config = dict(
    num_hidden_layers=11,
    router_score='softmax',
    router_z_loss=0.0001,
    init_std_router=0.00853,
)
Below are experts of layer 3 (counted from 0) of a mixture-of-experts language model. Rows are named router (the router's row for the expert), gate (a neuron's input weights, with its number), up (a neuron's input weights, with its number), down (a neuron's output weights, with its number) and show model dimensions 320-383. Each number is 128 + 24 x the weight over its row's rms, rounded and kept within 0 to 255. Numbers have three digits each.
Before each expert's rows: a language model's description of what the expert responds to. This comes from a sample of Wikipedia text that the model never trained on.

# expert 38
Closing pieces of abstract or technical nouns, plural -s and last digits of years in tables, such as policies, agreement, diagram, 1975.
router:144087112146142165145114133114153105125143156093126144099105121156113104118136135158157148170103117104160121141114162146157119156135080107119117117143107132146145108140162151092144136143172107
gate2:143101108166122135146160139118140174158115172105121146135128144138128089181148121108157144101132136091132145098097100076139114136155084144121125119105087152104160116136130123140130145143162126
up2:127145122112119122122115143157154135112110105138121098128141147152130095119122115129137091129115100147136134142118152165107138143118169108159128138182131159136096124117115154118112134074088106
down2:118121142131140109163137116162158133121114156135151111132106143147108123111136151166129129138114152155076106152112137141120107112090158136138155139106118117098145107143150128118191102095097092
gate3:120115130129156120118110157124139127138095138136137144115073162138132121128089155150165135080130110122108161122099136152149122132088144122105115143120158113116142132121145141098164137128103143
up3:130091163130157083132147109136153131114067114123071212080105126155148094098174113116139122155134118137138149135107119113133157139148064152066067127138154101090115129144106108119092167130141097
down3:127154136144104107112131111104121148118120152169119172118117130150149116117085113144125134164087131135176148152120117160118126082166131163161114162091139163127145121114123151161141138113160113
gate4:145120158122155172147189085130126155145162163118103183088193115197150120159104104127121118072090144115117122128147128146110056138155154113095138126126112184151138115132182168154137115154129110
up4:119121133094169083121119105115153140143156088113105106164106144127119116127156141108088105192145112125185103112152115109155094137147130138117113189144142099100099166134075122141145061144138132
down4:100137135109108128130144169112096136125122112181127109122130116100149164157134116104109135167107147108118119132094151104154161070118122150143160128134129103099127116100126142123147145139113113
gate5:144133166128106175123120150084149136121140111133137152140138082109114187135118117154145118188116121125119122101101100140147118149075128145114160123118090105123144097113145168128145150080128140
up5:146157113120133171120111141141130141095153115160129137128109078071120195106155116135117093121105105146106075091084093148118128134126157133067146095126159125149146170123127159120128132124128129
down5:135079140116179097101119131146159164148090134113113154130134117141110134123113128142137157141135114154139139151086101127093108145190132112137122129089125153119127134156126115113109083134147116
gate6:123124141114064119126104137116099122115111132094100087164124092164127123109084154123157192127146127147095130136144154118131094141144184132128128114080096196161169152121124200112130166099099135
up6:113118167150155125141121132111141127122086115118129137128061097101130145149108124128111203068134120133126149085146153122122104116151139138108129141133133130131168141145096116128106138084135135
down6:110109098108120104111120120134099133128122124124140118113135168138145133113175106135115179139125126135131134131106122076148102160165129127101110120112062114100073116122101114117164128110089116
gate7:132113122125153129133177125134132154116185075138096118142151114124138129098151133096120183107122119121120159065163137107118113113122104130076150156096145115116064108100153139103138113125099140
up7:152146102090110113133110099152133123168118110117146098131125108098080135145187120131113151166157123100118095136127142145155105114115096133142117136106083083134117120130181108096108103104100118
down7:135127172227127107132156109170132161077117153084112161130113142126134125130109106142138151112106107145118099117137063119132145111155156133099102164165104128111131164140138136091111183127153112
gate8:142141109140120130116131176096122146102124125127141136164161129100068166147146130150143139140137155156096144119168143162124174188107147110147154135120115149102144097118086119114122103117108136
up8:132122082134108096116100112151155148166147112154130114085135104153068173099092145118144130115120114142113102065125149118113162135124102108123136113129089152151092161150110147157077102088164146
down8:138110125139159099125114112139094155121145135136125097087102104108119117120124148127179139132120106137107108100139120116146119122132139109157122111125117169118139063143122183106144173096111123
gate9:152161112122127172142054124135192084154153095180072122122129136131137181158138136129115134114122131089103175087115117136162134139155125110111121132122086132148172151108147195142104145091113114
up9:128071123135112095095194123100121149141135178107158129099132123107093139120200154133133150147151140144100121140117130131121148121115091143132157143123133093128114154101124134100115107139112140
down9:145095141126139109137107095128116110162118136165113125140147145142128108095126100154127126122144090087182113123117094120140148087101130142102130161133147116125123164094147107105096122110123102
gate10:137151132137163143146125151165140138132095142114139098142146122108152146169130122132101135109130127115131134118164114179138123134141119127109147127135086144153111068148153080144144134195159106
up10:136119090130096119143129147156106121164151145147115142149153181132136155125132152132137138103119120093107114145151132143108122125092182150129107127126126183152152103105118063135132125103178098
down10:127143136115112129135114130151145156127182155129133106121127119117109113100133077133149105147106141124122092106153137101088134145130112151113128150092131101090048134133122106101151155142124143
gate11:150112116124132109136096154138125081150125139127136144144140137135097131102128131130109125132136118127132102113147156129125158110118142130101090147102215131110126126128113190117134128140146125
up11:159119114102159108140105147138116105109116143138153188079126122119126119135100141151099092101126139132116154102133164138122150150098118114133128131100144125110112099129109160126156150114128146
down11:142151124185174064140096165125093116100137111121108139138121082115152087095171108113129141124115099174103158101118120111102136114111078133122175150126113100184135140125128098114092143126178120
gate12:113124129104111092119141142159145138139126160154194091195162108159115127142159132135092089117126156106134081129147141112159126140159165079071130125172118090132141139110135134103126145111102119
up12:134107112143141120134063126116133134165139110101092108123140127122125126126117132148111126106122133102139121158125140144096098148144096152132122157145088117109160095121160093107137132157137128
down12:125120143137111147110085149104121121088132150139154142138147144105093151104195149136146115158109121154110118123116089134155121130140098117179125155126154173130104131136110163135115123123124136
gate13:105127102131139125112069109105128148118126135147134150121095133136085124135068116126145131100127076119110111106117102145100155168136133117154128099121090151121130095136139175120090082095145115
up13:124085104114119085115137131137090108092134146114137103106160118092113130139143162114145172147105113144124120173131118165132123096126123130121092143068153201102089087100121139112159112131087162
down13:107119148152096144109095138123145091127117125123089128077149133128135149109151130109120093135099172147156104128092107129112132127176131137141107142135054087157119157125131082126107114104161092
gate14:136124104138140126109103144099131110112131125101122113124093175124137110118131145122080138122132120115133126118132113125135149129126174109138130120157111130139197110167102161122117153151161109
up14:158170138132143122134127143200122130131137140146092117097146138149153107122127110101154142125131102129162128135085155117134113125155117123148136163150128116114066145143145098124129114132132129
down14:116180138134121127132170132154113149115128107129150134138100105149107100083119111087092131121166141112137129129127140110115132158106103124089137131156144113117140113074108128132093121133092093
gate15:134145083136155115147144128127123101106077085147156158125107136144134130170142105091120167165113111135133119126077147137136136112086131173108093143134112171137152145115079163103149117132156117
up15:173194107149115123126122140107137157079137117149125174157174146105140127150125136131064119082095127120130100087119130117153119147090116185108163146152134154134089143120119109072089128112142108
down15:106147103154110137125161215110112130138125130134127100155110116090084158116124109115157164146145143146121172090141143137099142101143119138111138141126180181155120098092140118111097152164143137
gate16:115125150130119159111159132112170126124131158125130118105065132122087162092177114113111111171095122122109163090116119150114096109145120082151149170125085142142130118104130189140141100124141118
up16:099121084149111106120128165131115131164107133172130183127134144137138131132138124103150115127144129140112176089096137121119089102117056106120117163145112146118147162117121157143144080123184126
down16:147096124165142103145113153137145157138126125153105135125152108091146123130133147135149125084120115072119136106177143140103138118095157165147137129115123159096121142134091138142115116149159127
gate17:122106130130083132129132111158165126118120143138146116140083133121119095092188136155160110135112118121122160115116120144125147115080113116113098108169187143104096143140167112139128147129151123
up17:189066115125148128131127129134115109189132159113130149160127147095101197102128139111136146190108128123137138099138097114128079104108143144124131139140143187097128130110126113116082127131138135
down17:138164133112130144128163126140136141117168106141147175130065100125157113153109145153129158128138125143134099123136124114133161114124194133126136151128133164125141158135119109135136102118139102
gate18:106105137118182104116096115161129126146128102127050107050092136126100138153113137134116168114119133093179137110112117104145149103123165117133095170147131130136159128116135136174124147129109137
up18:127169116097116137120171144110130133091150134107158154139150114148122132142140092140128119129114132106094118121168141167120102135105163128129143120082125138118144116133120146104119125130089109
down18:134064132102153119139136092125117113127139126126139118095147159099119140139111101144135130120111095151135125084145116126151152131096116140112125135131127112149119161139141173172132142125101140
gate19:128144123116127130131109090165124096114106153137171146080109119150130122147162145093137142173118128109123131127095134092147148079119161108136130137108115152114206121174073147146155169109144120
up19:085104156134119152123131162106119142142161093135087116147203173118173133140103110151140097096111142134136129139120101121127101136102090137106115131133114134136114127053146089108110115105140137
down19:106143080133109132136140131128134121098116112105114142145112202087092159145137160112175159165150152123183095146126108171153155086120110133158099165140123144129167133173127117127118142155113182
gate20:161124116130103143136119105092088163128123128095112121145188152112089140148125130127151110120103138141122100109140129139157130151096165173114149094126102103129158121062141141129162097122087100
up20:110147148132147128149145121138139104124131129167134115089101101117157135107191139132113143072131075096118100171151138149128122125163120124130135114139112113175099109152158096115107137093157128
down20:122131147097131109131125146143134146149132136111111166100132109119170135145113150118147138108141112124099141140169133173156147115137115145134111139106135116112154131142176145165140092138092148
gate21:116168148124150140117155083200126103133149085141072095139090112098129150127080134125137115152109117131126106156139111137117145133118139119094144115118126092095092118113146097120137130156156090
up21:137128133129144103110127172104120087144127158137108151105185154129154126144148090090155087133142171119153146098128137115131127128099128116125172157070133112134171087087095139107155143123141155
down21:097186076106110157167119127133133127157153130124144121156138107127128140126133154124149107165131102094113138155128119112133143108135108113122105164118160143152128140124119148139158106156070123
gate22:127106150097074125139156137120185134115129125115149166074113152148115163145120135121123131124128149114167144106124144129102129154100096097132151137136130126063089142097130197107129121121125157
up22:143112130134124140110168122116154175124146101111123172141126129135142141172179134103105117114127165107109124196110124149102115129109116187121120170108097109133099132165178145133108091109083125
down22:172105115122124107106125134171183135114099127138121114139102119133133107115140122118103129089135126129135127150094147135124162086113096099134089090176147160111094141179131122126109133093119144
gate23:116132149146150092102076117112166128143126113120107136136129131132168130098187133117150167127125123124159113118079139141117098131114116087097079097126168110111159136130149077120106095130157127
up23:106111102125124146165099133131131116141136118186122092108131161124132118129097145122164163133125135101114146154101128131125135092123133102153103061122046105124194099098154134137148125125092148
down23:173075161171104161164118108150106110119121103138118111124117089151097117120123089150086111108059148168110101132102158127144138154124146144175095098140108137145095164125114151105139132124136112
gate24:106104135140120143131106122110148140141140148138062126138118149149185133096141125111158172112135133122125122173115102124132111079118126120162114139177129178094112137148121069120122159125175135
up24:130139146147123142107104156168134103093159123146128134131104143111137134188112122139092063162121145151141122127137135150173151139129152143109138125152141143142133128085141134154132190141112112
down24:127152150111106128136105151125134114138076142126151131153162112150118143158101066128143167120115114098137131141142148148104127156142123157140147115129137149099127131162122126152053124113124171
gate25:145129136112117128118137111161131139110180123129088169077137159150112169179083127124134153104108120096095138110146127129160115134111143126152123137090146143099117124128162129152149080123154141
up25:125128144146144114142145143123122134092194097133110172129130159131118134170117143114128116085143115105110129121131117147141130155123225113139131121149125128151105114117164109143154102109161128
down25:166159119112113097138132144187121079109103135143141119097122121151145088141096087099146190168134114123105125137125167127121166158126130152174102120122156150115133146107119123103126103131135130
gate26:127104138126134117135134070118157128145110120132111119140147120126135125161160131123136124098167115148152129132122161178122113127139172131108099092144182098095130137124131142122115068143133110
up26:131079143102094109140120115113060130128134152126209134128084114141145147106137132149159088108168105124100123101135143136118130148125100151098146105095151146138042107165154137132130127142159131
down26:131207093152154123104152103123129089108132142120159123114161146108139132142087135098163121119147111133169136098149122141162121144119167137121090142172153124084144103112102077153140095108141155
gate27:139113155128139119128139114144101122122143132112093129109100104118145086166108126127173142156112147137130104146150114128150145141130149137099129137161162110112141125154145071115141129123108114
up27:150175143107178084139120157151119132101125120119119148169142106117132167111094090148132119136129117182116078131127125107097149115142136140141121143111166110147083130136104041144154150161200109
down27:132129162115132138119121117149141103115130111117139163128118063076081119113123107124145169106123116145121148156143117118086133123153127118150125087130137129152101157096156161135165139147067083
gate28:115134109145122146143119128175189131122099119158168066140078132102115147116146139130113056114111124133119154106121126158119131130139105097130137115101126115104106131109092248122122101114106117
up28:128144125101134161133108148124162097121110112134173052134124128112160130183132118099144112120112114124100156099131135127131116122184092107132167124095138153110131106142132133097132098102142135
down28:131114162190074120141134139145120116118103130099141093142112132144155123093138121133138067145107133132143173107134116142147123140135093137140118143110119092132086130160131174119148110120124135
gate29:136091134131102111147132116103072132107147056155180101121124142113110100138058139145148129086146098127129118128143125143155101159128114134131130122144071145118122107141127180140117121108160119
up29:140156097137112140127145113166125125129121135144149087094114127116139099076141121127091121173091128128139158125148141122110167132138131126092092093132145097151159110115131115112129154144086115
down29:144096088111139148162119122148094108180169186128134128123101122159127118129163062116105121110124115110071165105108122112144105114157148127142120092137123137120130118112110107174138088126119143
gate30:117128132134123108150074144125137131125125094122184096099132141129114103141207104100165158151108130122140148093103110095112117146119114084119105090107106158164158100096156102140140086142133152
up30:155162102101145101123140113137142157098135189107134146124205116124150133169118128108110154168116131157130107114145110162107109121162177138152092153129146151163115132154099145138150146130177136
down30:128082149174103145121101151126147121096151136107121126083168112073137083162134153145151113125146165150121134128173132079136117134142183140110111131130161110112149144127121068178127159110121125
gate31:099123123130067143156175096122179146127101155164151112142068148166081108129171117147126137127112112130126125148124135142122131138111139175133138144141174124103109102146081171141138111079170158
up31:103150113106080160146171132115099130107080153127147134166158101096123140062132129146126115151123138126107165083105105123155070121123159140118130180126112072114113137082108118112152149179106102
down31:087112101163161095115133130137132142111133139125148143116099157114161102131131138139168115162123159157165172142156155076121133144174145148145166099083106146137142080153117106119108128126108108
gate32:115136115154072145142153153083102161139149113174149119164154130093111088087129126110138121167112145093118110132139147150107135126096085131150083146126098130196110171139114161125137111101146130
up32:123098144140181113142114127121132138145127157121137126126157129147142106149092102162119101142120165111135126150103159148121083142092081141136130127156112167115102111099164099135150121117094130
down32:130122129142148179119128153121130139139153091112129169134107124133134090194103160106109122110130096091106108115162116148128109179145139151141124120142127105180142151146113162153111079117109103
gate33:146133146098106144109106158120127124102123144130119141105156137127128131119174125150145123180112148119127094177115133103086145140114153109139146119078134110133114115139102153140158099120150124
up33:164142149134181135128154172114127147079138162088159130118114127089131093120093137136144094060136120151129128125129137137151151151127146118149150121110154130138138126172151146123122130109143124
down33:097135153148126133160198139122133139161160110135130129126123147142140124138114136120148131155094147128131150175156142133108103093095116159138119131110119145099153117170182117101124112162103111
gate34:111109114146138125150121087122171103132125171131183120121128115193131094131133134115113110096122128132086109123116124138110128126139116110133144146095136090114115128109149083120135088132154138
up34:111133121111136107109139123140129163108137111119110101176135164086158155111134136109180149133124169135142092079152104132107135105099091120145128168161150166164117120146178138120160156126112137
down34:132119140138108126116167069151104159146155133120131128124160176127154112147139110118164127105117128159110123132149113103143128139170137102146145133144116160113138115148142138104118173120108156
gate35:154130134131124140139159145145071124091121134158086208113130126172112088149111129121155170072120119114110114122130160152092107115144150153107137105094139140132123147102119195094143147107102143
up35:128108091108148094153112089093127103111079133129179126133116134118123119101146117133117177159117125140145129112142133107110147159143134137106098134112127120127145135116124101144114115115165123
down35:136150119064147176133145155092153146113168145147160110128145141120130191128112113163122154153128136121137143136134141120128125112134155126157131098133165131120150095127121128160113121121118122
gate36:111088141116119153122164122163129139166101164129088135132142152122171149119156131124153175106108079140136125144147142127128071137082106164121153132168139155117119119133144177115135148119152115
up36:093124151136163111139109108125108125100088125148168170132146123107127137141132124156122106160142117126131103136155134127117127131113136161151129141114169106127132142149141115122140132128122107
down36:126143129115164132124123130135167150118157153118182179150101109148155072139122119128110129159145142133109157099155137173155109119149124128120109127155088103094132155134132077160115117125169127
gate37:165147165136161118128092138131136103169188154100140102109107164156132111121131111114102188113139106111112132134143126132149080128093118124112137136118140101156108064170168121147120124098137124
up37:158122153151174106130167166146084098123153152145131108151102152110171107108149131112145162115132125127125139191157128149137105127133155147125142098128107064148151088173127076151115147083098126
down37:122148076111104131113146106145103124123098145142130102175107127117137080164116085126139126112141126113117131084143155141111129118161136147132150143125158115110132063107133115176129136101149101
gate38:142126120124166107119114139109143119154075123085187134135163137134103141052113123129199162126129148139153184139129115109137123113114145134172118112192078095175104132089109060156132149122156135
up38:132104119090134079116145086172135070179172114136116104171127141140186134139116116101118142098092114113135182162133136126120118090158154122113111144136077210099156078214153094157132102141140112
down38:136126102108124135123150131105113117123119078137083170116088129177153108138109144149140147128145152120147149107093141181121152101138123066102144141112104120137114100099106156127187097167111117
gate39:107164114150122162137189139089118160134164121131101124174127119104114107112168120143127148163154132082125086141120139124115132120117128117106105054096127129130123138079141137132066098092122099
up39:140119143137083142144151130132098158145152126127173201161193152111150178127151149113089113188112120148112128138142146114114118137085154138157127113174141128120125147108145137153122120128127139
down39:096143137079127122175116132124118166180174145130117104101168127139081137120145147131125150122122139117125151130104126190150136102080116148115106112127119121099113144120104150098105125133094142
gate40:105117127153145118108110145128167099151148131131110172124151114153141139107124139133138090167131122131132093126090112169108163156131131130174118100156104096117117132146119128132138170152099117
up40:115146088123101130115192129147101112167149139134101102171143116119156126140119126133117109075116166127118145121142133113106114119136093117123114134102085165122111112138160097127097099208132131
down40:097139114122102130158117109157155111144114092099159105094151103093103131112100182134162126123166130078137159127087177134137122175150098145163107122132112142138165141138160141140183147103123136
gate41:130103122141122129144130123162138131174091135085137111151142141161198159148109134134195110157102116102120139138127137124138161146132126125131134145145105175169117166120181097125064131128156149
up41:092123168139117096131111100148127126131124113115107088109137113086164143124152139120114175101161126117113125119117115148095116144139100116099136173152140128095142075130177060127140118119137121
down41:132107138114139122133144084165157128134134123152133059120142102133131125157130130114143075110124152106112134085112157110158124131108166119146145138148169126114124113132131117104113123115139163
gate42:140129125125130124115137093110107117123113139106037107099091139146124124155128138144137139082105117137096127168115141123125165154116158150131143125146139099092144123148132098113130124167149103
up42:083104143125126115124110139128129110138125101149172100139111129135115114101120104117177080108145127113132171112128110107135130140114087072095099136123121074192133098124122150150129185134106116
down42:093172189100102114148118126148102093090080143114102123108128148154149104094100119132127143076128089132134140116114094095105132134136158096139144136103097144165140112132101133122147118104104122
gate43:147112147135138080135158159133090149109127146145072137086151113168158152097100143130110164137147135122118138135111128103130124154152097129129100082112074078123126131135144133133152112141125076
up43:124141167149093084131157175136132149150092122137127093130105153085092112149136131114129126173133114139107121092124119154140077115125165095143160146117146087129116155111158133108152135107090140
down43:114136126148105147161142111122121190097142136103118164117093148103110151111129128121166144130134127145124144107183131113187123139114129135131134140132142177111137130127123161143107100149126140
gate44:139142146143139101113107154118096120144102085112128109137116169164094107113127123117148120118114114105119095148099164159161135139096121132166156122146151142126136146141147172161125115087102119
up44:164166141119112084147119158091155123150144051117121121092128179135136127090080113118144139122106099147138116135132137129145081130159118141110145118133123122135161094184149123125169088144142134
down44:187119115155138167130101167100081127104134110122135128137145105118148152116107109157113103120152147153132132154145115178157134146147119174105092132124117150172112121145169143146140114112113095
gate45:138095090120130135091159169136082143106133113085102104175163139122165126159163121131161127091130121122161153137115135139142146141145059132126144156156114147118124164130139155120124113133098152
up45:125137143142223141126121174137111090134090203115156190099165148110092157116104124126147128160113129131138115191170124136115164124121159134152124118089124153130160087098127140091098121136116110
down45:119132141109154162137120112190183132113137152156151138120105134117110150132125132138075134097138164153121161107104096105151125094132143105108132126127125162122106114100132136122143123135105145
gate46:143112144116141124138122146089132141087102138134117160162116139133148099109081094133147099135121088149124106091159106127117163152123130128102120082077126087159115124134124157120109163181160099
up46:115146134099165137149126130104079088090137159163156138092136154110156104142109122136157095108148132159116123111106122125134143150127135112154130078111134105123163114104106104116108151195123106
down46:130121138107097142113126123148102128144167112148118122133115173082124132143145107109149148102128096168148123172132158123091154164094073118105134152126126124151186129122144146114130113144137116
gate47:141122118136133125141145125190134151115164121112073097112119122119150130124156135134120118102111133145138115136136143101123107151155136138122133122076100142139148141106119126139167135181121134
up47:145127149127126150100100120140169127150102125100144115179168135141114136116156117110097144112131141122121164140173091145141137129106139153103122141156147134104054123147098085098117136089137090
down47:122115149127110146136088140131115136099148114137086171113144123127134134121144127133107141149107115112139136164124149170155153103110130152131120127139130144138084119111104098124090164111116128
gate48:127171125150158149134136144125139132124160166133096151155097148160067143150167124135160143123124102148114091129113120134116088150132143133091166106155139125114156097117171167130177112138171144
up48:117130119131130160084127143110133136142154179129076129102123156142089126147137124145135130130114153099134090121118127116130151124128156122097172149166083125138150162167118128132096084102111111
down48:156204136067129156157113167129114108139135139149104094105106141126113136121131148157130150139132120116119136132140126148113152145120149113090166146102119174117126106150111148134121128146142129
gate49:149114139163182165125083101147132117162116106142103110134118134148129135199143114138136137121116112129124157132149143117155107122130121107130120160142164132123121150103174129134099160115134141
up49:146089123119114089144166133167100150135118132121172181112140077126178112094119144163141114093106164127125121137110105112147141183171134111132132082124139127149111168186141119128121118176147111
down49:115099135054105134138160112103102144126061141112093163143155118132127115113151152157112136093111117148145166100128115129136141147102172132127172118109116186131118159079118087139074130081159148
gate50:097096061133111145123175150143106154139125110134091125138164172127114140140107152117140126129118149120130130154148141163108114119141110113144129168146184155115124127119204121151135149141090134
up50:128130083118143161139144144135098151136132116130121086144148138124086103100099091129114154078098140108086111154136106116115144130089143132120142137115081209095104116131145093139154083109117138
down50:088137113175150132110131145144185126115113200120090122147143122121093150124099181157126158133133118138146147115153092112159105133113135144148128151131152142142146124143103131124118075141116129
gate51:133084106110089097117194110112159112132128131125112163106119134097142170099116150143157126158128125134134144128124124132107115118122130143088135121166163119120114079112129148111144097120111135
up51:126164111116103107160098144112077112142121106128105169183139103137084125114140141133146150161115108093120150134125121118136156148135146145105127088140128132102134153130120106119097135176133123
down51:133123138124108102157102132104149153146164151135111146114134125140135143111127120095126113115090126123174125156127155111145101137148108151138141126111127072131146114146137133089140069107115165
gate52:118110113122139105128133158082097135132095147105132135124163094129075116128131141167136134154133119133114152092112143129156109127105137107153159136131092145137109118089137136167120154131082132
up52:111139104118152118091139120115124118121089106144178151132105112143114129110130134107111166149134118097135089118147122110136158112126139134123123091079127087149099139123111143123143160133169117
down52:097088133108119118097165119101112126141115148139093129083147122147045137141167114137153128132126149171141121113136129147091106149139100144112115101089109103158119121121139111145137073129154141
gate53:119125141107180157113134124133098154131088144160127130127131113094082097142086153133099120108121099129077138086172140106101152137127148127154131091117163149129165076115083151133125102129149132
up53:152093123116108129157093120142132142111172107107137126141119131114179128172131143098128128147113134126101130131091131130130137156111127164112123142122132130107072156148161136119111137156096142
down53:140112127161138116160154118123129137133123125116143094093116140134154101166091190160136129124086139093124083136092106095140069126120125100134116148091146134116111126130130149116144132122108140
gate54:114093127111094131118120126108141086129167086116146093111172128169080154105139114136180149130142134124139124086084109110126100095148133104131096143150162138115137173146129133150181154115178134
up54:114142138127127128139084159092084103119111097127082110132147143118148124128167133127120165151105137131128134139161136128133153135068095105120155116178137086117122103103110111120126109104070139
down54:107149121129110195111128121158096161131113113121105146093113129133143092139119151149119151101144129111116102145072122082164124165125081112166194151092121141069087142134133150128150133138118195
gate55:109123154151126112114099106140148099156165190132125098196118099134141103109113139125165127123141098119141155121158121103124127123166096083122130095118123134172087108126117106172151158087126123
up55:123120119140110112133107173115144123132140153130146169128100151110088083134119121119122138136134110140144175147111146101131154127147175111105118124196147112123141094253136144154122137122116120
down55:163146130106125102121115140079159102119117123174112142100136158133129176120123091093117152129155137086142155112131134123136116101130137131127126130067133131114136114082123135099139086114138143
gate56:116122158118130110152088149083081142147156150162139068151109188183184138137038128132110170138118116109151129107145119129121120148126121143134144159114135143117139071123125134156154108126164139
up56:110136172142090151123137139106157106135135081106121151047151091119112119092202117100145098099124169122138136135128135112149193123158138163144110117112149113130180158163129159149112133135112115
down56:141131118101102150127137145136110167118126128118082133107098130072140101096132133104139148125114135119163102128128158143132151160125125132135050118106179116112159142114152101130092112127128117
gate57:120092136134130105137154135154130147157115097125150140132138118114148085117117121114133193120134125145162132088113110131166115142108135121100157137123124120129112119137132135136150156078126144
up57:141195065124099129137101121114125143089134128130119089127163118102115143137143134124094134170128131131137123155093149137143115123111156118119131110141107107155124166132139162107150116165128110
down57:133168123181132132138097139112121123114153148087131115136117064126144127154063150142145152140113155161111147137130150148121157123104124110093160129152129102158104141114132135101128077108131115
gate58:168138108132105085135131112089116141115133049150053126127180148160150106126139102132135144133123125131173124138124124140093106177083121100159109148155157075100100117106158085112120085159089130
up58:117138130122122125108122136113179119141143094141101130093139108168159145104105116133159079083115119152104140102134122156142085123114172105129115148081153124129107115132150085098116144114132117
down58:151113095149136109152134161115165126108090122143187142093128140099124109152115145155087141115126100140121117134158126095116128113112151163173167122120082121126096147111144147140138078122122158
gate59:137124121130130115120135110144141118101099116122119129158116114168137156150124111126117131156125145111137091139132136108145132146109082097081124108078155148123100135130156141125144114148113135
up59:110127123151153169132096155133155080115116132123142135137096132148101153113100141129157131137138123130124112141140135139105119126132114108117112109130136136150133140197100066119129129095111134
down59:151117136118180106175154104060128104137126142105149087101133089127097133090093100121178142110160135124150122121127115132078090153115109132117129122159146118100064133161128155116131121130104089
gate60:132135141102146178122137118063106120160147151132115154143143122136063131129169141143126109149128134140128141123150154146173121132111108151121101108096132119151186125156165137124110128073102130
up60:141125139124101087110133141166083150122102171129135152086124146166129142124155109114129144109122104121111128152137097163093090136138129118139122141157085147141066096129081147125102114138128111
down60:147130152116110139114155122163145132115115110149138145147133126138135097125093131170162122135108116104118140107135128106100126127134133055147144152129133111138087133131145185126125163132132129
gate61:101118144110150160134139100152096122138126144157065108115130104117131186113119128127143182181117104115094158130141133117139086114173114094138090123109128112090119089167152127103139103133124137
up61:145120127155080088113129132120171163129109101127147130159152089118072087136106152120140158084128107126159137113133114123121158113151093126165142075091115128119138088139177122119138120098121115
down61:169114188141108123165106091133113108119100104097146069144104094138106109143117148092184101110149124099104147138144143110184132093115141118090139091156101142104178102139115113158137198126151128
gate62:172147152140115174124113092128141164116130121123159079126146093133094121117133131160181122073092086131120117114153113114133192116115153155109139122096181113128102112146138094113119069126132115
up62:145118105146047133117127122126147128149134122120118129126103118130118087141156104125137131117120113133151154139106131137099157134148115122115069161098164147170083129125098190105146127120127139
down62:137124130093155161113118085119124119171131124136152191105139141157128129106098148103127115137091109104128062130108144112084103140135127131097161092080132162132139120138085103130115136129173099
gate63:108120091084121133140109152133194158138135129135139111119113151140091136125126128129164121178139121137096118080142131091153125138161164178139111111098107100135129115099109146122118079117110134
up63:138148113145146124102132162155130113123118168133134083119118123121160160143112130142123098158140124121134118159106133138131118119151114122173151116166122131152177106157139142132125115105141126
down63:138139105132100139103137108156145154126096122098161118104144115145142161097121169119139084168130105124135079159126141149127158118189104193122168145099116129122141102131096118153151100158119117
gate64:168178154151129142126187114122176163123125121100084103119105147099142114143130169125115150159124106128135158137134120137142154146151144119139146095091145114138156102124114085156176115107140103
up64:166178088102104107095126080163171138098113073134074083116112151151150120098123131145114094137097085128137140127116146105111156119120191140128155142105128107148114121131103136116099137086164130
down64:117119093144115135108154116114149141166133140127113141112141107131106107123134163122126092121136123137156121124122143111103129152111126143140137133142166068099091068121146116145164141140133067
gate65:124125130105095124132111123093146163119165122165155120129128152139122138111150162136117150155130145110112110160126134119127142107128157114157098096125143120139142138116087096139157113091141158
up65:117136153108148142114083125106158143157142155140159158125106103091117145144170146099111124130123163077139128139126137140150121121125173121144084108121118124163168173094103136127116126112141141
down65:148113113131131095121100125116126085114125146145154148124117152144132123088111116115140155110126144130141113100147147164116149152105138135149118162145135137161136121142108101126141116056121147
gate66:124123111122114147112143140096122109140118143112139154157105071099124102117127082145101126163135133154121132186125121152125085111166103128128140093119166169143132158137117164113139140138148124
up66:103136174119100083144156120130150134132120090105173107142130099114117158085171124116053170123147141094116176129100124112161155153105118161067125101115120138161166097134148120147116078149135124
down66:092097143155151124104109175162166113105147126140137156097114103136117137116102103095120123171139093119114117148135066082103136141106131141127201104117118158124149117145136101137110127103139116
gate67:099135143142132135138131157177104146122128097125134126127096112122114099133103160129145140072121103114113140099160117119113120147142150119104121148103140118121124061177118130077115142138174106
up67:112120161145181122153094140144118126106155127127128096108082115117187179157111121118088139144127135135145109122100121139133142113132120118103114105131120125082147069133150136132111108128138119
down67:143107157160104126108133156182138138124155100114116155129135120144117135146145128138192114121124113107148086118142111157154131132109116120113101126129125143138161102130117107104115159121127137
gate68:122119103126126150135128130112161138166173083104098144143117146114137142131117107117132122159141134096112164109106121100108128135102096109142116103136122137151134118116111132131169129131107117
up68:129098125120132130154114138138123158146090110155143117156155123114115068148175116106119124125120118141106094145112106134092122165113110128160110102131090121093109128128152153146102119149133128
down68:138143150132156116148109134145124137140165127141121118113136099144110141117185112105150117147133149131148180154124152112098187125150145127110056110145117125085119165092077113126112143140090123
gate69:095104126131130129170103131130130129157184144150167172118107105149084135125084115132132123111131133123160078174137127129150155130120126130125109149127157061159119177168110122139114162063172132
up69:092110164108179127133123104118111101149126084126179088159115145137139136127203123136149132177127120132133118175134135130127093113123105112115112121082159085084133154127143141166161102149150140
down69:133122170123126126128114136125128151127168110164155167158098148128146192130145109112090149131123122141124122155112135141135134144116153164119083077128118151143168138145101147127113095122120129